{"num_hidden_layers": 17, "hidden_size": 192, "n_experts": 24, "experts_per_token": 1, "d_expert": 224, "d_shared_expert": 0, "hidden_act": "swiglu", "moe_layers": [0, 1, 2, 3, 4, 5, 6, 7, 8, 9, 10, 11, 12, 13, 14, 15, 16], "router_score": "sigmoid", "normalize_top_k": false, "routed_scale": 1.0, "balance_loss": 0.000615, "balance_bias": true, "scale_expert_input": true, "init_std_router": 0.0144, "lr_router": 0.00037, "num_attention_heads": 3, "num_key_value_heads": 1, "head_dim": 64, "vocab_size": 8192, "norm": "rmsnorm", "norm_place": "pre", "norm_eps": 1e-05, "positions": "rope", "rope_theta": 2580.0, "rope_fraction": 1.0, "qk_norm": false, "attn_scale": 0.125, "tie_word_embeddings": false, "parallel_block": false, "init": "normal", "init_std_qkv": 0.0361, "init_std_o": 0.0, "init_std_up": 0.0361, "init_std_down": 0.0, "optimizer": "muon", "learning_rate": 0.00713, "lr_mult_down": 2.0, "beta1": 0.95, "lr_head": 0.00791, "max_grad_norm": 2.0, "warmup_steps": 200, "schedule": "wsd", "decay_fraction": 0.899, "decay_shape": "sqrt", "final_lr_fraction": 0.1, "batch_tokens": 65536, "max_seq_len": 256, "doc_mask": false, "train_tokens": 339100000, "max_steps": 5175, "dataset": "wikipedia_en"}
Below are experts of layer 5 (counted from 0) of a mixture-of-experts language model. Rows are named router (the router's row for the expert), down (a neuron's output weights, with its number) and show model dimensions 0-191. Each number is 128 + 32 x the weight over its row's rms, rounded and kept within 0 to 255. Numbers have three digits each.
After each expert's rows: "raises" lists some tokens whose logits its average output raises strongly, later layers aside. This comes from a sample of Wikipedia text that the model never trained on.

# expert 9
router:196064119153137151085129151117099159142108123139142192107139176087142173176142179157113077124068091159130144123177117147110140139187135152108114201059127153151134140050186179114109125074120070116067118131140102100096127141138121130105080135066144088186172090092130107145134166111173068078160137104128107133142113133108144079122128130103189124182085108131187068115155181164078139112122180102111084149139107099100157110158106102134090095130093155145124125101112074123108138190137123117125158130121166138145112104142059144055156096182130128162159137155164133091121134124162163154
down11:134122129141082175141145098175163129129110174160150156170146103165080066140128179166130154151120109138114117126185134097129141153110058151138167063136194095109122131124176160100069091170129133109093122143094105142117056134166068131117107106153152102080096163091125104127127131146107070118117175125130099071119237140153121107178160135178162164055126120167113123158144117164123120156084126103138193151137088108176069128147107160162083145162080127163172158100122069162139116139148083075071119167091140145111151089127136106120119129142138105093166106080094098164076157074126100120
raises: ".", " ", " and", ".\n\n", "-", " ("

# expert 15
router:160094164129159127134155139073137148142135107099142124124152162134212166089175148160096144149119098161075196129173100123061172145162125205073105156139087086164203128128167145122077122093062091157077167147138171141145094157136151078098061172087109133131135118114150142127100093124133063056118159132096137133174128157089148147109177110151172134170086153128126123121143095121107163146116106046094125111110089098113155093146136139138142134128091101123096121136076113104126097150091103072127117139190132076189166122156115118074155125142186119157159175135180165096127146080113123156
down0:135144186092069149128112160127096178169110098175098113123132141131122104155134123138094128151111122150141136153108125141083103126097181145068154179084169145149235132110127147174103098124102143139105163055086134104166136169111094109130142126164194087133083069114090101133065104104102101156128130082156068113115133136142079095103201117148195173134148175164095099116104145145165121156134168182115209156096109099126110167170166101149117122185085144105126152159076138184122181107155106148086090099126128131151115157081139174118075174146154138099108134104106110134114178168069118149
raises: ".", " in", " the", ",", " at"

# expert 13
router:177111152144124117131187160099116138125125098124132113097117096112081132154179096166119093131088075127119138138130152117136151109158102180112105153151112131105137086098127141139107119119140107118126145133062110154074123133106137143094084149065080152098166144054126121141077040080168050071132123135092082139182126118122118137034127142183149118143110143120146093156141158063133114112160107152115117090071057069087161079145141181191128143148102128205116165136126087164109082158134070118130122173139114111165137173157071118073105101166137150140077165117161142151169116088190134146
down0:105087169139079106151141143105182156164133142107120194081162099172125105176132110161079132101079138108145172129147103105079163073136132102125160136074122094094084150206181084101092153146135154116164142103181086131080157105122147102099107150142115119140143133147138095089117063081127114098067156072068171124148156083155139135144097093125096100079173152188124130152174152098149140131126088188101164108114150144115141151173145111120060107163062120139125063106091176124133162122096119143192142092140123152198114164132123127118122147120110165126118027138153104147160143170142160083
raises: ",", ".", " and", " in", " to", "-"

# expert 14
router:201109138122122088119088135116127183128092158143114125123170128111143109152189127077130077144094109066094159096143124127081158148182109151073084133113072159090133110127187177150100076113103118174110118156092096132122148114198074119147134139096054139171184088122152129104115106132157102108121164122090158135125117116128094107147111197187192053172057171143185131116166121138104126099085186134140115106111105133091130139148136165142135079148061183154148117102120068078109144165109149147104064104137108095125158157136136114111168065144119115099104139133111134125184088062107157106
down0:102215165134109121094125140148180077105088115105179134101171063121186065177140108159072198118112134148142169120179169115176101121105127170122141044123108089138156134153139149115153178124124087086148146150119120136155112118127110169122104114117161107147094112156152140163149157173139082087119152098110125155123116139079115122132118117127172099144099156109091113144174194152090136125113180128115106100151096142097151102157064140122170131131192128119085162105113155131141069169100112152105181110082145172088085147136078114129160101126102080035137155097113072174112136186189161180
raises: " ", " m", " s"

# expert 23
router:142118121142164087100121169159062163148116089073149123145151142118145100158125127149096131103126106143125196148102184135090172147202195220063122184114079136153136093112142191107136101106149084121117128125072134122095133116123098077183120143099131104152123069119133127156060069108109120106130156149087097172149105134101077125112153210130177154140101130124174080158102138167156118117167162067187087089122102146121128083157139168140146117152123168139082127128117099113123094166113096121096149128151131076124155115129106121046148141148145192144100155084219092123108102136109165126
down0:183073102170089120109099167172065145116128189125121148116102117146109087173107099076156172091100154148092130167143101093079132134159180121099132128197136101147109093130153117087082092107149055099112146087150125148152046139124141146113062155134054140136129106164124114113119169100141130131131144124175078090088121173157071185161149105096117170115149162141109089200123069157147120186141183175158107128128086112147123115173146061162135135085093112055116149095125070130113106178071145125121184168112106133134178119106124100148180087123130159165169098145146137106136109141117117109
raises: ".", ",", "-", "m", "al", "us"

# expert 17
router:144121137157117089093191140130132140123168119060181162138117115135137170131176103164090070131115107143101174153130127121124200075206120176099134122132080103146135163089105103160112089105094077189115140147136159146064142150169121128143146129050064108182100096134166110128134066066129126080100173182113077178056097159120121143145117164117112130154102167126117133146180093094135127157128158151172120140131080102063122111086116117169117147091122148099129150142157109150119141156109073137122109160085095162113063161115144199136133098103114169097103138099155133046164157118155182116
down0:121199102174128152144138089070186174111117190139126092181154127137174179156101115162169130149165154071070122112143121107162085064100121130159157141120140114144035065118067115124106118093034101131057129108156116116088114126144126095120161138131163130094117119138154168118103101170120166096085129135165133145097147100128209143133086187149144132107125080083111091144097166110121127106057118088122096150114162095122100142101137121069143115089109138112105110124141149148048105108209137108103139142085095125130146120115151199170107152120108141071077135151133123133152094093086096129
raises: "-", "The", "|", "==", "===", "In"

# expert 12
router:146139160163111104104132179169123206089152093084169185117153147099143136070139116158135148182081131120122143078097077097147120133175128173097075134088092154082129112140140186127155090093131085161109112114072106143097180108177110061073133157100074129158146114092125143129137109096172081089137175118081097083068132180167108141098091152114136110133099116098141062128116142136113157108134109149107081128066108111064143098154126171127159122174056151121129112162116122119116139155111141143160127173063137111167168162186141120075149119142137128092088194121156138054084126098086144102
down11:118142102146117132102114123122103126073119096138174127119129067172119109148159130124132137201154145131123149104129101099164173115122099135166157122071088115125166108163107181153160096136157091129088098159137059132158049119165162111141190111120175125128121124109132095145128162090158125178163097156122112177159188163099147082109153081122116169238162104154135140128190109134144125185125105160101082085100106196108074121111161140083073160088097087104114099151112116084111137101196112162164137099133137154200133105170103172099165158124141168136152099113143190072158081101093143167
raises: " ", ",", ".", " (", " for", " in"

# expert 22
router:154116165135149133128145150076113132195079108113079146082178186117162132130180041151085121116120066090119130183112074156139102124131144137079126121144063124187121079114163155160116180132101092151119116136101158129078125121115123085082075210094111107154139106075109139147091139090105073122106114130113055140148102158080111094106125119169141115167157156112143098180185117122106150153128156084124102104096107132083168053143094131175094153104125164144097125116101105135137056134093094124116113139132136078121129114141078146084187090125156113111107156043168166091098188117135122115
down0:158183152119067207119112087154125131128182176119132089152117132072128156070150149096108179149122190109115080142118153102126168149153199156152108117088154128078097157092096129161113098152128119155164100123119110102123149185128145142149136095073120097108185092143101142077150116215127152100132169199176107190106131179079153098061102209124138131105114133158150147117135055157080145122103119129140099131072112140097109144190142126161164125080127130134130177101147093197185100102158140061127166161133125111139157090124120133085154113131102137160130084152159135154124151165136097165
raises: ",", ";", " p", " (", ".", " "

# expert 6
router:127104103155198138121140129136125111145063115083108167096136119113166146145182128101076127165104119117140188131139101144129120106189126202080111140108067128137099095085119165106156125140113114155118130164071109140100140126163174095149111136091134144156106086147084139192128113084136120107108218147125105138142147110101069151013092139117185149176073125100208037117131123151107152065074113096129122114092085139105099113120117180158096121157130124094115140126123119140105131186133091148107078165102117100122162130141053124061147075122146116075113126135153146094129102095106155075
down0:136138150121110149176135132156100052114145133121130102151115104133072121073088093199134134143143124101159176120140124083116119146126087104084110105096123130090143182109124189161145117114143088105127135069104075120162164152139150126090145118145180097136144091157122121145158181162139119164165117126180132222082161127069151099116116078150135100101113122127190151149204110086093172160125124159143059103136158101106178085131171113122081153121140130135124147095156123144117132115063123096175137165209085139129151138099123206098149164151122140139096164185170207166128127064180135082
raises: " and", ".", " ", ",", " |", " the"

# expert 5
router:188104119102145137104138120137141126132140080119147171123163119097165178142165173133095077141113114157125197111149105122105170167166106179090143210059134077141164159133124136177118180068110105158046145120083097111087139167156176120093151152063100154115135106103115171146146140045112106105101119073113144091095157184115099072109123146189118155147109092134160088175125113115109076123133130096118167141124079076098095114131075103137121097162097161195127108143118124046163113144088112114123138104152112188150118139155089199132103113097160161116121116131130099157159094103164113078
down0:123150111102084130073107158115168147099106128173150071119120174098097182164073112172145100114194103199145136118124112146134194121136149159098130137114133074166199142116157109152115185104153194145183143164144119122122095134123090130162105157087093123133145151143101163154120094089127105178124138076129107108150134094147120133152120106176150099143083104056191167110126205075086122132154199152175116122045163134128153067207127128129133111146143134134143107145147144134134109157153129095153155149163149133156120124141186090093146104149118163114134202201126148048085141158115117166
raises: " and", ".", ",", " in", " on", ".\n\n"

# expert 7
router:138140096146137138143144127124084110193097112106170153134175132095135129131209124202122100174115147094114125144148151155172116132185138173047137137124062128168139118080156136151081174126127132081129128101094138135112115152111104150123077201084136096159130091104097118152062093116152072091129148143073100126149109111101115134053155146141150098185106153170158083183136117138121133130136141046117141140109116087120141059152131130159131077159117086099105095122089073141107113120121053127068143131118171048182146119124104160081162076161161131165088170153170114117144125107187094122
down0:146071121151119139111093201090144144164124155101140120081133148159128119121154093126127136116139014085137175128123122188118138083090079139070100101169065110179143118181167110120155136159147109072137079153144156170143148137077100128123161155103091098130108073099104096124150106149086121116136183127104085112150098097075151146139129100128193163179171118083158158132087149143172089115119158188148129137152159161130097173131143142199147135154115144149143152130130135117145119146145103130140108215095144075177112037144138141098167180154080154175167142173095094106171163097157146130
raises: ".", " ", " and", "-", ",", ".\n\n"

# expert 11
router:164098128102158184144104158155128192129124132099135078137115128115175185134103097134136112173087143155144135105154080115049138128161111157097137160120069125146071081121113190101056113142090142083101116154084122091090070142135117146112141134120091148115115117114098096118078096110103096066111132099113083138121134185102116071118132141186215104158119156188136070170152119118097136118149137040148136158078087129123149069111152162168124104125075098125135086113097085126110093152125107119126138155099089115197115076157099141115184092173116126153155161115103157116103107048148141064
down11:154060157133117125144111145102145078128098128113044117142147092172139133173122098184116184154075108135133143175127128087167131163134106135144139103112159151126121194163141096142114096048132115159138134169142159103132152101085108096123125141120091185189114036125133141094147170097111103125143132136073171153130162145074062157126193140124105108106125105082153081132158179090050124058138119173158115146175134169085189135147180154141121166113100145077141121155153122118165135094162134121066129107142170104139167167082099118167122125123159147179154132130155164213096096113171108143
raises: ".", " of", " and", ",", "-", " to"

# expert 19
router:131064156117134159127150176151142101155073136098099124089149127109120090133145127139117129124073060140080169114119113177108170110167106123138082221104073107165165110155136185158149142097136093086129083115100130127064112156144141137139115154092136162152155104092149124169114163129139083105144158087118125119157142098104151068148133138184139128149107176116153124140132085150071125111171174093206088116100120072121155123127104136190127096139121128149099067160085083123095140160164135164102121175121135164127154079104090105139094126183142192151128118112130055051071169068188188123
down0:106170148120142112095104123077118161152142136089164100090102174137135140158119094146183134111072117154102128098094150139126113152054159049110144145131123088115123128163099138129122116098141123150121122146131158095143113114110073048117107135115110139125184137126108115186072059134156164089112129130156124124125116079119091065066163143166060172122112144228144104119167120117099117088132082185074050150144117143085131169161172086145097112125181123219096208147116178183116113131110074093094118123143124079154149130137096160178166138115078153136146090130127085125141131086139121127
raises: " the", " a", " "

# expert 18
router:149148121168167128136102135153106125145137124108103186155187115104124174133100086137085110137113075139127176129117134117149170153102146243138122126152083136136082083180151132127113142118118118112074140133036126154086171105167115069094097154120148143149104101043131179180090117081148105116048150123104061165145159201115057152108110134123160148155169109146149103202138120165163118150145088075144113099101094168110111075133141136167146132121087157145052159114128113124127131151088122116108144169109081088146090137198116146096112138088140157136120174135189143089115135104109157120
down0:108097101111141163111133092120095106096135075111154157148130088174145169102077130085178143117181092130148190203158130117085145197101149131138118109144116096118104110111103149110118132156106119106150133164158083155176139084119158119123112083125177088113102063135080102171132103103118139108131124186170153074107057090110180096103139200104098127086087074120141100157120093071120106148128152120107113137120097112152116141170175101097067073169134065168144189139114177083147204142131144106144169140206138168154115157171104122131149145122138131083177172140125166136193122118182112155
raises: ".", " and", ",", ";", ".\n\n", "-"